Below are experts of layer 5 (counted from 0) of a mixture-of-experts language model. Rows are named router (the router's row for the expert), up (a neuron's input weights, with its number) and show model dimensions 0-127. Each number is 500 + 25 x the weight over its row's rms, rounded and kept within 0 to 999. Numbers have three digits each.
After each expert's rows: "mostly gets" lists some tokens that are sent to it at least half of the time. This comes from a sample of Wikipedia text that the model never trained on.

# expert 0
router:507498492553487462493540466475490512494493488545476471501514510528461510510506530490512527506465453497450491515469523506503504515481511509505458514437494499467512485513475505443486540482512505489554503512455509482497518532485481456552482472482500510476507506505523499529491492501498509465502549458502489506469487487505485444492530506516514482471479457477516482457492530491504506492505
up7:525520477485540493491487479485522506521516483527482466517525499491469480444506522517496519505519471439516521526480512438489480524461473514533514498494444471519454497488533544542535469510517511472501523493504550484482466507502496452535503524485494515477513512527506482529531477506558479492497499487443512498559512499529497487520498483496495483528511493504505482470515475486509540484457
up8:530501486514510509503461499526455565475517497526529477493491465455505464472500515504535509483476505522503507500465506485490524497521501486490502525475470528518479503536467498467484526522485558497554516487516503491504512534512501471487502542509485513499508485498504483519538495497476489491534469528493486490456463480471485530523561514503508508516512532518569477486531551480492554498525
up9:496502537549501516500497501504517494463463507504474512492516468526522527529471484531493534438493543509470484532481509503472458528489487511509521462438510518524502480483490465465480518444494537583525530517494528490483491494511491477494509499559471463509505512492507518497486516505521524508495525487479497524476453510517481525507471500473487527542485506466514524509465502493467513486469
up10:467498475523519495531460520491500500511512467535489509507511465466544512508497498460445504487489516522515494506518469488505496519521516506483509517534446478539484526495552505492500570471498492467468501517510469468522503516509543488533527467522511501486477571526497486499494510473540485522505519511495510519513518513515504494483455510515466485496495475519501488477488520511487524520526
up11:566505504510502471496470490474521494511501525497508523498522522504517474508501537476506519507518488542499522500475507527468511510481488465492468539523473470495492526511518514546493548531516460471497507525536496512502460514510515548510515502429504472529452525465536490473509479488505520512532502478472551463454520480520500489507505477493508459451499537492519543508488480484444501494503
up12:518537509496483509503545533516499552436483533511495514487510489504513503445492479514471547502458478526465459489469488571508516521490457537474517530492472530458448515492508473508502507473522468493513477495489493499571486503501477489492475532463482491520504508451497537491521461500467486513474523496474472506484514521481516509478510508498526523511504506517527495553491524505454483476492
up13:516469530537518471539509512498563485480502485536458505467486553507523527504521475478509515488480505472485509476507488483441548490532518506489489494501461495520480516522515518510465484530522508492463467502477515506515512505454501481545481539499494460492489505516501516519454493526511477486477492483497489505540471501521509529509459508498483467449555529507503479463544461541516499551509
up14:469559506502532507532494465499502525539529515571515484475479500529504503514553476517473451514516536514450560494538495469520511578524538511569508479474466478508490458520499474517504521477532503507479504516502500497532518484488500509484491538481497535483523516517494504535512489469496489488473488510560576483476474487494486514483500486501466528534511488505524513515563524489492490522503
up15:555483491505501506493503484472458494484497478516523540476511457502501471506472496485471500530522485513519489503486473506528534469485469484512529535495506472480490536518429533496483465516558523464530546499476451506522516536495484549552507483527498479509508518487481467517499479502493478502499458491520492465534480465428551508520464539500475485517527509497487499496474480491504512485504
up16:484442516502516521543483517493480515521479539505497528509454515519462512469481524456481546499501482482459513530594445485513560510486466502524499494509450505455504495494499507502506481437550502515483502492496489495512483531528488434527523517494504505534449532449527503537544484505476473473520487483504553534513509495482514501500498520495534482442543487443522504475456509511512542504523
up17:497514500495502494530449550547485510473459479429512527481454493480494508464509497510521515486522489524481463512496507528507523498472484459482496529535506497473513517507468502482518502495506486474531536487464476491492512523553483471488503518505481510474481515508516510520472471530468536494471477489484531483559494502514482487471529481514524480482461533493522518505502471487496506455508
up18:518481510503495510472541481484474544468545515564476491562493464449522508491528524491552500461488495532494493544509521470454509506514506506529491467449530544513479494554505512539473550471439508485501509493513522534498500527512526473507481511499542511467510480497507504507540521473486538541555526491511493515476492515495492467462514484535494490505487499527508480489516438545476458484501
mostly gets: " station", " area", " city", " game", " system", " company"

# expert 15
router:498499512486454462465519478453494503506545535522500590487506500490480494488514527483482494489479487501494544459495485517505481479506517525531465519492480465451492502530482515477485499461522478498507490485486487478459494540478490536490483485445515492475517501479502456471490496506507508486481512432457524519512492464502516464521535520479508490496517511507454501497475534481489522505497
up0:459513494475524510470523452483481516460472488464495527536480505494509479477501475477515439546490519511490514497508532511532468507510517543536501481499511492507516433521516542486500486515485460465484454496478450546509514516526521520542504526486487537492527470483467551507489447467504497514520468495516515493492467502429496505511512495527527455519491536494497503488487490494450501530500
up1:479517472478513488501516514476517542502500518509502515476524513529509533502494533553484539504512488455531492486494524499452501518482527484518513525530518494490515517503487537531488562490524485502467492546505527522530472507499498480529489476481480444503483541470503502489529499488500504485492513520545496486519471481499467530512498502520491452462433487542476530518523497431492534525434
up2:476506526496461473541513528449467488474487486467489502489476474486508515462497508512489486513516481524502534478520514533530453507526494515480486503498529495467488522510540464512515525471502513496517469457526484505497521541467496480528506482501475421508513508525493473507508492497486430510500524478474518518510522473487532477522473531467484488528501530515499498497487533504464474473479
up3:468508517504503524491553519512514512524463483496481473474539504484505487527500488503496517515484496495466509482502502479507484464453500513499490476490539521465469481450511503484531484497527513457461483486455526487548483509481493498565501464505555527539492481458517469495526504471474510493548506523491483509568481511485489498530499496479489459551491472469531473503525510501473513549484
up4:455538455470507454517510515454504531502511500484477500510492468485507505483486520488468518468523539527544495464484487453510510500489531525540518504448508489510509498519473471494496534479455505513476534486529469427487507457497485502527512480517469510519455493486488518528485498524477478506495457513503539514473494501470475469497502484522530531497510486491451533472501507495482517529551
up5:513513500541509491462538464527483461504523488486516516530457545474498502464501480541513548522474471484464514515476509463468524558490497469526474530455502491479471538498490480462485499476498458491508484506491445519552467530504521492463464482464511513482504500484526506508474483504445474484466542497524525490501488504490517500548512528511482518517492517531441517477532463495524477455505
up6:481477510485490467481528463475486486484498474508461510480516478497487473491509487496446506543539489521514460454504471462512480503487500474492541502430516484495525507495530508492495505491482478498499465505461516468534494498501494544456509523482538494474546524504523511485428495488516478545515510506456481541473520450503553533537528563460508480523533484453459503476500478491503495508528
up7:465488457495521516535506498530483499528483483479535426543487524484528488492495480509474487452506481501477485509478488512535496506472511494498493511535450516540521490493517478491508530504468499515536568516458486527500514515503521471537484507507485523537471490512515526488467495459464485502486472543523547534490484491496454464551506495537536495522531470469501454492545520454504507494487
up8:455519485484455530527463444499521481462497547526488538538474479483458479518537488499483507473510468527506482452506527457497466503508486530515507504488506492505488514466473512550473457483524451466499495545526491499466506524492502464452490478524516508481493483486548526545479516532458526453496506501464475514514506451505522463487475505506511532523519536464473523500490518522474513498507
up9:490515447524508506495481502482546531479505484513478479528495509489504511461504510506485529486537491502521490466492502522490506529492505490459495520439495494514463503525466479500540518443490499513537526481533500490453468481521485524545500526470489451489506496460476518463466513496477480509499511446553479476504526485504546467464512504518496510505506473500514517509492461511481506525500
up10:505499531528531429490505480516503559501524497501544532468482496506526474446504515520484494506506520481459553540512479497465512515485453505493471531552523466494473463442492480516466488524508483493491473532483504493548491530486480537474480475500490522486457524526513491506535527502462484475461485499505534518483467499477507550496535516494528541493482493477473505484539522441515565485454
up11:499490539511476545449503465525509512502495498526492543506513482521496505484493544493500521486483480491553468512492507497535504531478512543490505475466462477457474497528500509502448499518522446534556516446533483483483515492508494524477532484452475466472492507531521479496481487493480555497472463458506508529527498490497463520489524458493500487493466510522511478521530454470498486511476
mostly gets: " Total", "Personal", " Preced", " JPL", " Title", "History"

# expert 3
router:458491475513471477523499435462506515533513464536475502505497514506496500512498505513471534519465459548497440471507480491532535451437501547506454528506525482492514534516499480417477505524467502473524525492517485493573522497494509499493489479475521465494494446485541512496482532537520486492547496495504491517519482539507528490468500510500511501494535487461464464474505486496480478483508
up3:529510516529472496509506458465524489428516501513507472490520506435499502523540523519539560503539515476489537525455488467545514484517463477482483509481532532542482503510562527528500533503547513512536518521519521483496457484482501500511486516511543537482509536508498476473516475516489540454489492518519496513511471508516480501511487487516524503489492502483466507463514504529456523496497
up4:537504510499484473501510481513456512492486496509508477497536482478517482493475488510515542531472488486488510509510517472493507476490521502479506491502472497503526511503538499551470526470518493489440453474494500505491467494497479493503459467535526518507519522471515504482457549466488474499490506473501484505537504525528478499505478476466500497534474501472510497466499495536499493503490
up5:559474485507449509434456494506508477515515503493509489521499534485484522490531513489472478519506476539497523509531496508519488496470483457580505494459523563460504492520478494492539478515484481539497490520481521482509480479534509550472503477466483508506537496499489519461489537517486503516472486492471526514498524497510482492494531535504524487512464513530495484546532477520483507488477
up6:506494520516538522463458451502527449498521495506504492501524517512490500523499537492505539545517486538468487495529502464490448510504482484480484592455511545493478487504505482541506506473504538489507506495541478505485488520543494488494520511440517505502481490490501492504532494543520468485504471517557540509515498493488507512514490505476481485499505478487514464503456485525453530474489
up7:511474474496477502470498464433486504520503550522471470467497515498495520512485528516504468484464492491498516461495476482478484490516537571503499482532527513515526481515480523511518483504535510534540510488558503465479493504480494512531481511465538505550509485509517505561507550520526510539517525546527495545482481457527515520501516502487494534476480529463491528455517481542415502476506
up8:476481499518520501527507483494503481486490502499497539491534437532487505459543512569487523445468509517516489469473488539508487472494459541450505564498521493559514457558513473513546471494463497498517497487523509482523529538522522534524488488526517458494498520461494550478446458514507483495515507515491471477480536464496477501524508504501494510522487562477495510503527488517531495502521
up9:480472492473471543491508529493494476502467520493493497516471476535497517447523511530501566489492470531525512479487498517499448525440493535497507487532451507532469470484545469449549512548498470481499540484518517523513507498509472522471491487486518498488507482497484529542516496543489500456464519534539534505523494496489470467459493495508476504504481487500531482490502492461486537487528
up10:517493510509478505484476548485481521499481495527485526541487526476481475524493514495474544510480475485510558540466526484523469515583531476560507518488526500456488492478547511537521485519525494447504550509523507495521530520513494503495499500516519491464457513484530512504518494473518540432475530479514510515460505518510480496545550515503512496504459540511578487444494528479497513490473
up11:483496505488495483526466504481496507491504542503508507499457512497477488466493483522485536530451521488459517515455478482521493512535514463523453483492476465536523484506512488481514484482474491505476512495512491481501563479541550535531457510480520543459492471504483529503475455470521507475520482485513523506481497500502494542514516528468499491555492507469518511539528469459541516509505
up12:471479459537502503539499501495481494524522503495497517470510504508515462507482474545464469504492464537554523523500506489503500497532493491544488483510486502543513528523476462479501529512499503498508448484486450500505498508499482497485512485496530483515505463521522483498514522520511502511490495486481521478463493464485487521456501440496489524531473517470480455540503543550481465548546
up13:504493490502518519495507519498487541503521468500524485501465437533440499448505501501505520498491494528497490507546488500488497492448525482507555450504483558524500543511535506476466491522496530485530493503514496494527522511507433483492492511512489521454492487456485489509490471534458459446486517496496495507485500427497484471508515489505509486519491506496492501494514515459483496480537
up14:525490519501479489474457500453535501497570481474509454523488507491505540479517482495477502525482553536460504525519522480491461506484490531499501459506517477497490496453496506475510517511535511488516533532537497480497507522514507490511480503531449465445474493492484505453473483479514469519454528513480516536478455495510531437427470473502512515547497489499485531495513519492544518524495
mostly gets: " used", " called", " built", " known", " described", " named"

# expert 4
router:526475486472482477520479488478483524510485486537454563524486492497476448505488529462493507509514476522505497512464483476530497497485518489524483484493510475481499477503492496521483529455485506461511496471467518487528492509485499472469505489479514499506486483453542484507504463502528467496475504471459467537474487473488502473484505524517475508511510474507494526458470476490495516479556
up10:460547485431504472498476548501491494526492462547518517557495463489481557534474529475483480512531503548477483546489495507522492437497499448517526513495489536514506452460512485491517473477510497504537506533517451507479469466517467511476459516490515543482478491473527472471493498517499472517495499525474522482505477537425465485493536487543466506555519487489460485476492497502479510509490
up11:476503523499492474485528489504512524532482577525496524464518552515551519509517496505517561493483496523514509562488486516504479485476523523509510495455526528505500488464518503526482499496522540496492523520497523463525497522501448478510517524463485555516467510509507466526513513503522528489494487462514471471464504539484490484487543467482533504533483530510493510471501507467469503501502
up12:495566488470479464513485520486513494534461502496481517493524487490515488443490483521538543526521526458464465505533524462557543519498465499497496520496524489484484461523498488499510539526499506475552519518461464476489537519507506501493468507514515514538525523507536480477485523523464513530523487490508497503533489520472515503524519499515482470461511460496458511514524492501517517526508
up13:497488466515503491525468475505507486519501518508517522527493493494548492510486506514498474529505503559473470489448546535518463531530522455513504550495462467484477497535530524480492478491478489507538487473529509530504498492517526532484484493459523501503524511470464532534507454526514463507519516491504483479517501483499461468510457509495516458546494493517515510517486498503438476506478
up14:479482486461491525512509475495503527549548513569470505503513514493460479496467508510503454509470493479539529533511486491498490510545485512511474485475466470497473477488526478512466455508499458511494458503465533487529522535462506515458474488516498508506524440504520483507512455527496514476467470484546510474462473507463538504520518543485462481528475551497508537499497517507471511493492
up15:547468480497492513484493470515459525501467525533531490488498504492460480492486507508485518484510461544525533521479514497493499491513516494478493488460511430552563455497485503472462502473493484459515520456461509506503489503519461510512547504473573461492521473510472471459531461508504470499526551501485477493435500493534508504473502523513534461487536509523510520539489505511498511484459
up16:478486460481537483486498497514431512483534485514501455458531503517500496474502513531471441492486538524524492479490501496482486499532460479542471499479529554494509508529494497513537510493430489459531503516485528486464501504493528490457501525479496497491487461459504489474522487445491440487501434524483493510489528512480525546497472521494491477502543479475483544494529471490518530505493
up17:504495507525514523506518517474525499517549473488507525462478493516492476472494507525487524447472476552534488468488485505495509551462513493470519467493500507489485535519525509481504533479486465529462524462527505530465492491517462516507492465472522574474503445508478509509478458496514529483538523524539497465456458493486462502507477488481479473547495501458473517527536475522493506536465
up18:463493502516492548527534521499462466548516501474463447498481492560539487466454519473490523516475444546530526500516500506526475540501492529505487509483468513513469507487473503497484473557500489493492544478485536476553496536502452499492462494538492529512482483498519540540485519494511496496503481486542511572497507509501479483530494533542477506471508473503521499515530504537534472492538
up19:517503482503517478507496504503503511500488468497475523499490481476540502469517501542491500481466508454504508522519474483541495509487492485527488503490437475489514502540476541485488516516504526504521465536504463466489457487477517507530537498479540502501481489511515473501537527559499500545478503500509494498537492472489496499483522488506510522482537522545497560455487526473496492474513
up20:532489547486513503452502514500519531534505509508523530492498497495482525471493538459472477504489523493486511483461484542567487491518522515505488471488491560480513517513460488501470510491517485455516529545504474467517471477489499490477506533475490538488468501500479517520493483547481516532449489525471493559467512512448521492483507522503524494503527499566514512472518478466529501425541
up21:484480469481470518532467493497517524521498497508507482450504465474489519508510483508535555472467484485487531477484465505489488476544485506523523489531535507470501508508482456529476542507510513504525515475506545463500535536466469496464500471481519542547464478510541521495503516444487528513451478444476499476487523499480471525481498519474453456521543522521503513490473518454468495495543
mostly gets: " 0;", " 1;", " 3;", " Ret", " 2;", " 0"

# expert 26
router:510553527499485509500504476468443507532522482562515520490477529526473495502468531497470489492482480470485525499495495481495521474487475513493473476497492491513574534486506493514448497485477482503474513528520503532501515547512519481494497521441534481497498501495476471457456498479495430515506520478488502518472484502533504489454533491501507484542501493516493490468463496484497509500514
up0:463498484528497504489446533461476509475540514496505507473522469496469495490500525531504527508474507481502492438511497479513486520480534521526509487493517497520470509526505504473487483488479535530533515494522532489548491512530504481469514494501526522474463544474492494477493528529493493510499500513471519488488504515501504484463517454509519506498515541509495507487516473487493458508539
up1:513512514505581477542529514498485486462514495521556505507544511492494496469518495484474487530523524507491501515504500535525515463505464502457514507470466485507524464508472496508531457473507522478522509483496524500475472543520505522474497527441491518478460493478494526549512509477480495484474502517473534509492506481490503532477493489532523492506450487493531528480495503503497463492473
up2:468498488547450519472494486516449483482501478536518559489490534480520491495497490485506556490498501506539470479503496503507472490525501504468534458459450457491508496473530460511487505542511473486482503510436472519548530478480436516508462488509510478481450483479528486556506474479477455511522492489510559500501511508479526484467474492520445462509511491475541507520434480483495492547470
up3:517493473499502507425522488500545497502490517519473526506528526507482533494491526483481513553446532464522518532491503490508496495518510442487501484503522464512528542514491485428496501498476468496474520502502538514492481521462492489521434479531505486499502470485506514510490550520475459486468535517497523473493462478511529460500469478495463499514475466499443483538504542499504492492503
up4:528483470448506524496489498448496476533504472509472512488513504505472488482460520443557537482490489541446489468491485502474494481480528502443466461523500469540502559517499519522502545515515511497509511529488534491504474493478531478502528511519499481473480493499551528510539474526522512502543471476506491515474497467514453519503526509501523477492534489496464501567486446492484508508485
up5:507530501468512465486470482478500534503512483512472507493519511489487476484521490484515508496501509501461486533491535508536498474469503524519472557489536484484430466536542473505498492471516492527519486512508535513513480483481492504501517541513499554489534495503506502504506494507496559482495472483506470497536502496471523518496526468533451471500545505474526447522486505478529446486525
up6:514496511520476472442446545476493502492525481482511471483497552470475486530505490510518492484484533494470474500505511502545504514510484484491507477494465523474496517489530476517485477489497472517490481450468536521480544509498461598455488492526507517508542499484463486514480495500492475484449493494488478494539475521515508473470533509495461447506498516522522495490526444506492529498471
up7:483499482481500481480555489508488521479488526479485509521536483488530477476542481481480514476469525487487494489534444489477516532506499491500527505482496487500506459521510533491476469476464488478483503493512520469525480486488480491507492533508483529543502493480520450497483411477484489498551507488535494522496463513537512547500495488519483498484533483468532492494498511493491549479499
up8:479547489530522494481451546447502504509504474528507509517506486521493536500474508504479507486500491481492472493471524480517553491516499503473484498485501504487475510544508500496518483513507485544522487467476486496483476505529521465527535513490493491490519523522507478490522544496511501454525519525511525500453484489505481476503513469478487475500501521487480524526505475497489497478463
up9:492529512495504513477477509493515537469522484484510515510483479498509495499499456444516536522495438487445469514538515512557511517523525470478503483455516529516531538490510558490478496522464469480490502468543556507507492502470480465482480494484514466507480513534515497514486512511523517449471520509499555494515462524489494488464463492504495493520513509513493484498524511527489522522489
up10:472471536485499512491523477479477521485450554430538521519487536502505482527511532429467479557484474509487503512511492531499482544508491523520492585470474521507495520470571551448520510542504516495480511505450555507520520498520500521507520470499536496548501506486512490526518507502472486502502505507500516470517504492506506484483490522506446487502480520483486496508538525495523481461519
up11:495505501510523484508536502516482529459481489520490519493465528501480515500528518459515519523485494531487461534503509500524505488513488464470475473508508527482502483544485497476476454499492496569528466493496476459495479572532474522507512492460553438531506483539480452475476484522474506446516508479504463473453452479472449485508497514477557501496479504500480482491513465486500462512548
mostly gets: "c", " own", " la", "fl", "based", "Ha"

# expert 17
router:519485502507510454533500501499432486492491477492495514520492544536485503525526508494485510474483463496489512435480446514535517547502529514513499510476496518507552536515468491418490519440485470504505525467422476482517478520508515496539470511502512535514461510472516435472511506532536489529490514479480516553499474484493502490510521512521511460532515491528464476481487498515474500486545
up10:446464446487535483537522537497486475502503522512484512518439527449486519519495476521488513498527498520470505477500506499503519539525481489488509543519492506501525504509488506466507500526502464508451490489522508502504463495521516512526537488529543522490501546540481473442489520462512529498440513523462508528503499468517501497507477498470502489467483475493468512495495495511479491486488
up11:474487492522512468525505544488478482504454506504530508495505495540526476493504525527511482467486485520499504492497533523533478507428506485479532505482481542484480494502520475471499530461514503494461533476511484447543521505475473470509499502475483468492502496516539538524511466501491469488506506509512467509459505509463512504518485488500437490497515525558464462489459488461492488482477
up12:451481542494501485514474464527477516507506491494454530513516472502503478483533501476463487488516483517471536472480515492504482527497483497542470534466481497513483511470503468447490500525514529523502508475466471462528543519473525480517479446539517503547463494476490522467526502481526487475521486517461506466521537481505504482521516465471519461478443516528476502479564499524472479483506
up13:453477490541483455488445500513494531506511536529524521532493473461477446445485507517495463539503499484483513478518491512473484522484518500514498489490524527511520505487535501460508486471523487477486514471525538501535532530465489516487481473482568505533497515458480521523461504477479525508556505497502487502499465469481534487483485504489504493511478513487543465484527486515506475503494
up14:491514540523458536455517479533439480473473519495482452448521502504500492475498490503493506501501470508511485510501487518495493503514500504464475509532483486479484521525508476464485464499504487468571448539507519523512478507543450514496508499512528529499504489516471504496471507476491503497470499487484545458512466479493481503515490469474495521520505520501541507462524471449507501511480
up15:466501504503520531477528512520488488513517518511491540491516511475524489501508491499515507500508502477480478440528472501510570504484506515429480508465511486483508515547480518484456518450482460511515525503472510481483456496492486500508501473500510493533486512493532472474538485505551516513526525479487515490522496530500533488496518453474483492492482490431502562477548484498471488519529
up16:526523461533530497496480497522511511473561514472517509454501531504494470509537476475504528502502525542499504509505459513433463485460478555497502479482480520492498556467510500511475505494540475484537470483499513500509476523496533495473510550496543506508478545448495421539481478482525522525510490441495522519499521484544493461488504494502521474500473509514526512461483541524460505536488
up17:565496501498511492496500499528473515474493528494467495458478489514561456523495511528491525490475475524459491486517461484488496480531495497460466488515508550519453463507482493470499497489475493476541513516530496534518521526518492486489516501512483496470472498515515509535505478452467497548517488453519532515486468470503537494506505448503478497527482509459515489521481524514458513489511
up18:539500540508524466482494494487482497518494495524498503540493500508479468440494514542492494520489471502478514446493501542500464499503512512545457521460503555508483437539451503493486507513486489509490526504465513478490503508482542511540464466486493487490466459506572477474455544489507504479515477500501508505527563525536478472492497466531522503533499471511504497518522462537456496499530
up19:541538480491462539518536515493521512469521507495538468501509478489516502484515522484494521507523502481485514491483454485540544468485491512543453521522508492509512512457478509477518541497506460524483545493456552524480522518505483508485505466510496502509531547488468495489465477499470529515498453472485513527478442478504490506486461503507473472503476484461464481501525510548537527537519
up20:504470475496529503498494464458517504505528501506468499463510494507482516514491505499542509479495484483498501482487492478481518547502467502453510467442524463492483511494484531479507466495478516509502506503506466456480506535491497504517504538543534515476497496469503497504523508476481462506502504480449458513532514472511498473497469508542483507470542503490536481478529528465532500535540
up21:546503521531521477491510502479503501493523535512490485494513497504501458464498536500503475530490478491519513483527510525469479470463525528505453509511491473536479556551543464433523499496468512430494500460512496530520498504483512554506501461436473483514472488528465478501500545491513528482523538482466529531521541497518551506486506507472493460528496517491512494499515521548489495516482
mostly gets: " \"", " The", "The", " '", " “", " An"

# expert 2
router:489558489533457499510509486455485492536495479503512491496485544531477518526509513447477494480442468514505506510484488502510502519486489523514484502488489517453491507494501480471515533504506483493522507475496519474523493513509488502533442513494508508500487500493525451502495514526520449466489494467471507522493493474472458418495572489482506462503510500483513480506468559482499461528505
up7:500516529497515534539507489506477486533497508567497497483495471470482483541513524482524491468514490523535529478468501506510484584486456480496487537455483543473483458500529490524485524495520487545539511500479504484515479491495484507471480539457523493484521452501475520497531519466498506541505520493508539494449527525517483484465517463518460491519541520489451514556519537519490482459482
up8:520489499532490515463523479507515513518530507518497544493454502539484515521471450540484479490512455464476505482505477556518452542504507519528494505530471499486485469510469517488489501544461501530528438523520486543466504517502530449534498456519492535488457437498474494507486540495500497495478500491550507516503498504495504462507485498502524516492588476530488495501494531506486531503478
up9:502498525515478483568499451502497476487502491482525527521487524443542488514486525515500535498460503491502503505457487498492536477475504489485541466475519506483539493497501451492479490439494504533475496489480497476508504480513509458515479532474489505499485504558498469482509483506515506514484482576466521503457520519528522484495517502466467493457472487460548471512486516483451464469472
up10:476517512511485535528498494543515455481496522491534505513497541502508507498470532490509488484479464509465475540531474482503500493497512473462492539455526498465434455543501513543540479503500492516514502511503490540479511489559510543526529478533542486547503481497493480490507481479500520498478574504450480515562495508458474515528492538438520544502491453493546490455505501487500476480504
up11:542517472504508486501465514476495497521486497531486509528525538531525488537483464515518478533514504527505471515465530517438515509495522487542514492488505495467493513502513545480483498542516500536544524498522538481509466514508487543501506491502518514515513550474528450467487499494503487509489490505511487485493513513528479457498476494490494442503464456495465500504477536418487501483452
up12:506504510543521526467469520530498483477495521471506542533453446510476502510538500480458494516474459557487534517470504515509484558466534517487458496492487499514493504487491505499494520526460505466509512526524539524547494500463506502500484505538499459485534514504479484467510522540490488481467514482516523516522507479551431432492481462485518490481449533548494506472521493441493452536529
up13:511490567516497522562484510485504476508491513481474513507491493474510470505507489512465509490506475475506514533441561482504503441498540489516505507489524514469485531522508502475522529492450464512474513488495523476520467547528507525485501503478487510503510484546489488515497496491485533504476467518469470501565513484526511487512511462494473511485482515465504531488533481465463535477463
up14:467508498458496490475471471474517498495492537503529497509480529556493551563499517466520474516471487510468462467499507492496486529504499460527488530538471513532466524466534485503505523480510457517520535498507501492459515497481462485520516464495498493488468507447540518534491493486510528497531545498479546499517479531494453477486495501515519471509494510496504478476457489524477463494497
up15:500555503479509500445601478493486496499461509449517546521514482513484508510461488468460510543530483533502485521504477519542563474477462490542473510503434475506476571497481497467477473509492511501483500502480514528514488430520512538476458495504482462514461517522479502493500488483538515490525565487492503516498504502476507499470500499488493526499488485482469493474511483465492480527503
up16:501472507501517533510533520491485506518511511470510498503516499489524456436500455485496512461469495503514504509492497504513526479465507464513511543499528466497490544537512536502517498473527484497493514479523532501502507489510485499538477516506501519511464485486490512503515513522509544499522484512534485431446508498493545490498483489457501517526513471488476562479522549509519493548532
up17:476472500530483482546493474504505502474479484523550495501501528507478512474519472496464541498506481474510521505521488494491491510481486530501481488464481525536533532505523462501497477472554481504479463475451523503461529515512482476500480476496472496492474495488563500506494506527504468515481476474488494548520502493474503480461516469527467520531539542542500497505516510496484512493487
up18:470525499506528564519515503530515493497469478492487483526464542423530537519513486487493490483485468494429486503495500478478494511527503486484483510555471503496507475511481449490484519468513489464508492483469473457473467522518459529485470515544480542500524467502475500478509494485494488464500528521490483493474499512485480480470524485502518553455474487525470505521490499497528497519512
mostly gets: " University", " War", " School", " College", " Museum", " Council"

# expert 23
router:507498487522532494481512489488469541504514498507477508497507563541508501534497534469467521513503494495485520489491493515537489514508502495508515520508463476495554514502469453451438518468453467481514507509477492487521513491483519490507480497487536515474510490464528448468469517519490464499491514436479530498528494487487504502457527500507516456515528485517498512496490487494462474516517
up10:510508460486540452496517502515457525512521451488517543432548539470495556458524505502502518502512493518501509521495482528480536497512513480490483472490486509479505452532528491494487514474492518507477467520548503520511482520507513507540487499502495488502489514519505526494520480459527493475499517538505521513486489498487446532478521530489441487536523468497510496499485509497495439470432
up11:488527518486538517475511540514488554498556477473499501515489531536433484522513501507482501458518487491473522510570459517495496462535502563507464515509503471460525500505498499540506483501487477536466511522486479497483508505515485526535512542478505462542515479497493499473491491490486495517499477470501498509470545484527519452514510489482491481530508461530499508514464473478525490555511
up12:473493503522471445516497494490523513485492488490541505505526490528451452525545512502451497510486478513474505531540512474491518513470493508545497500528469485487519543451545509502503474492538523492507508462491476497504524516520489475460465480524479526500500510526501540505464475515520505489444498495511475480516515490545527500530515491521528517508517460462457510512517497493551476469477
up13:520512554474532526462470489541520503515492504473502470563475474494497479517492460498540552527487470543489461493485551504517511544502509532513469518493494508474540511537532513509523516515497466564513534454483475494500459485489491482509506491484521533520498494492551510490508491564520462498480494531487466527500456480573484481474520462547494568458487504463479514465490469503458529449527
up14:475483519514503522502519459500505522477524494496498498460519503543463501517530489482523506491532496473546487493472532542483427497507511528505531506514480463514511522523550503465558532479478508500487493500481542474496469506535531521498493491444508495465513522460438524511508518488496503522522511536501519452492502512504490495497540487501521484463505518537477533505503515489457489478474
up15:498519509496444507543468544499495544501534470494479484466481510529480496494505499512524454487516507487497523462480486464503523488514445547522529490475525503507531473514485469497436496488510511503459541494488558454483493539554513452509509498496499483513533465496475514499524502529514486540475492486500507502482500509494492507477479478534468538484486488536486487461471485496497526494492
up16:525485519499469528513498489460485520472545480483536531482465504491473507516508496500504483472470517510512509495452485502586496466489514541490508493498522498496510497519507456461470513507540537521495501477491526445490476486523484541521465501462533481459492457498473522539482457529503509488538521495501479502481501508501496491466493457516511499539477492505505520542540537478489527522489
up17:489490502506517488511507510492492483532496518475491520501474504514531485500520520448478507461482464492482527472505469489514515514493517440490487486470498478468527484479470504477510523501482488516538494514553455478499508484535502523462518486503508498497485515494521503520486545497462488459464490494498482499491496560467511563514506550535498494474508521476499527503485519471523510491509
up18:476511521497555480511475457472518484483492489496509530530517500518503478542508498534502487514490510529490521547471519466490515506469553514454549488509485480515515514513525518508519486473506500525488484536477489495491435496507488529506466500532531459454481534528473527500487501480499514481532492509504507482482529511526476448481513512515505493491472496533481473507478501493499456523525
up19:476488492489504446535477507511484521518522473521488530497476525516470486472490504538587524499497551532509463533513484550491465521482513536491536502471500552465492468447514487487511508480523538503554501514501468528449501534464517552485530465474521467463508531523487501551473494508500530486520509491505461481483495492456478469483502489476517533462487470511525541504492497491502478537493
up20:496548519544504489549535513531487505530456484445521489484461472504499531498478482491519466475513453498499478502518504497486491500463505486515505496503496460527469520503494460529512507494495471489503483444513521506522501506507483503526508462535520462539495513484544509515495506484499511509490474489496487507524482475563481507500480471541484505491458526490489506457499529483474486529488
up21:491535489514487517520436464466513567534569511465457491506502522487464522476469477485515523505503500481494541517497475482534520469466484527474496484487526508505502523514478538510503470495496507522544481507470470475437527524535529487473490517517518457505507450497493516559464484534482486534483479512489483490483530485470506449468512497528488500539488492505537491475531499478482495530528
mostly gets: " the", " his", " its", " their", "The", " The"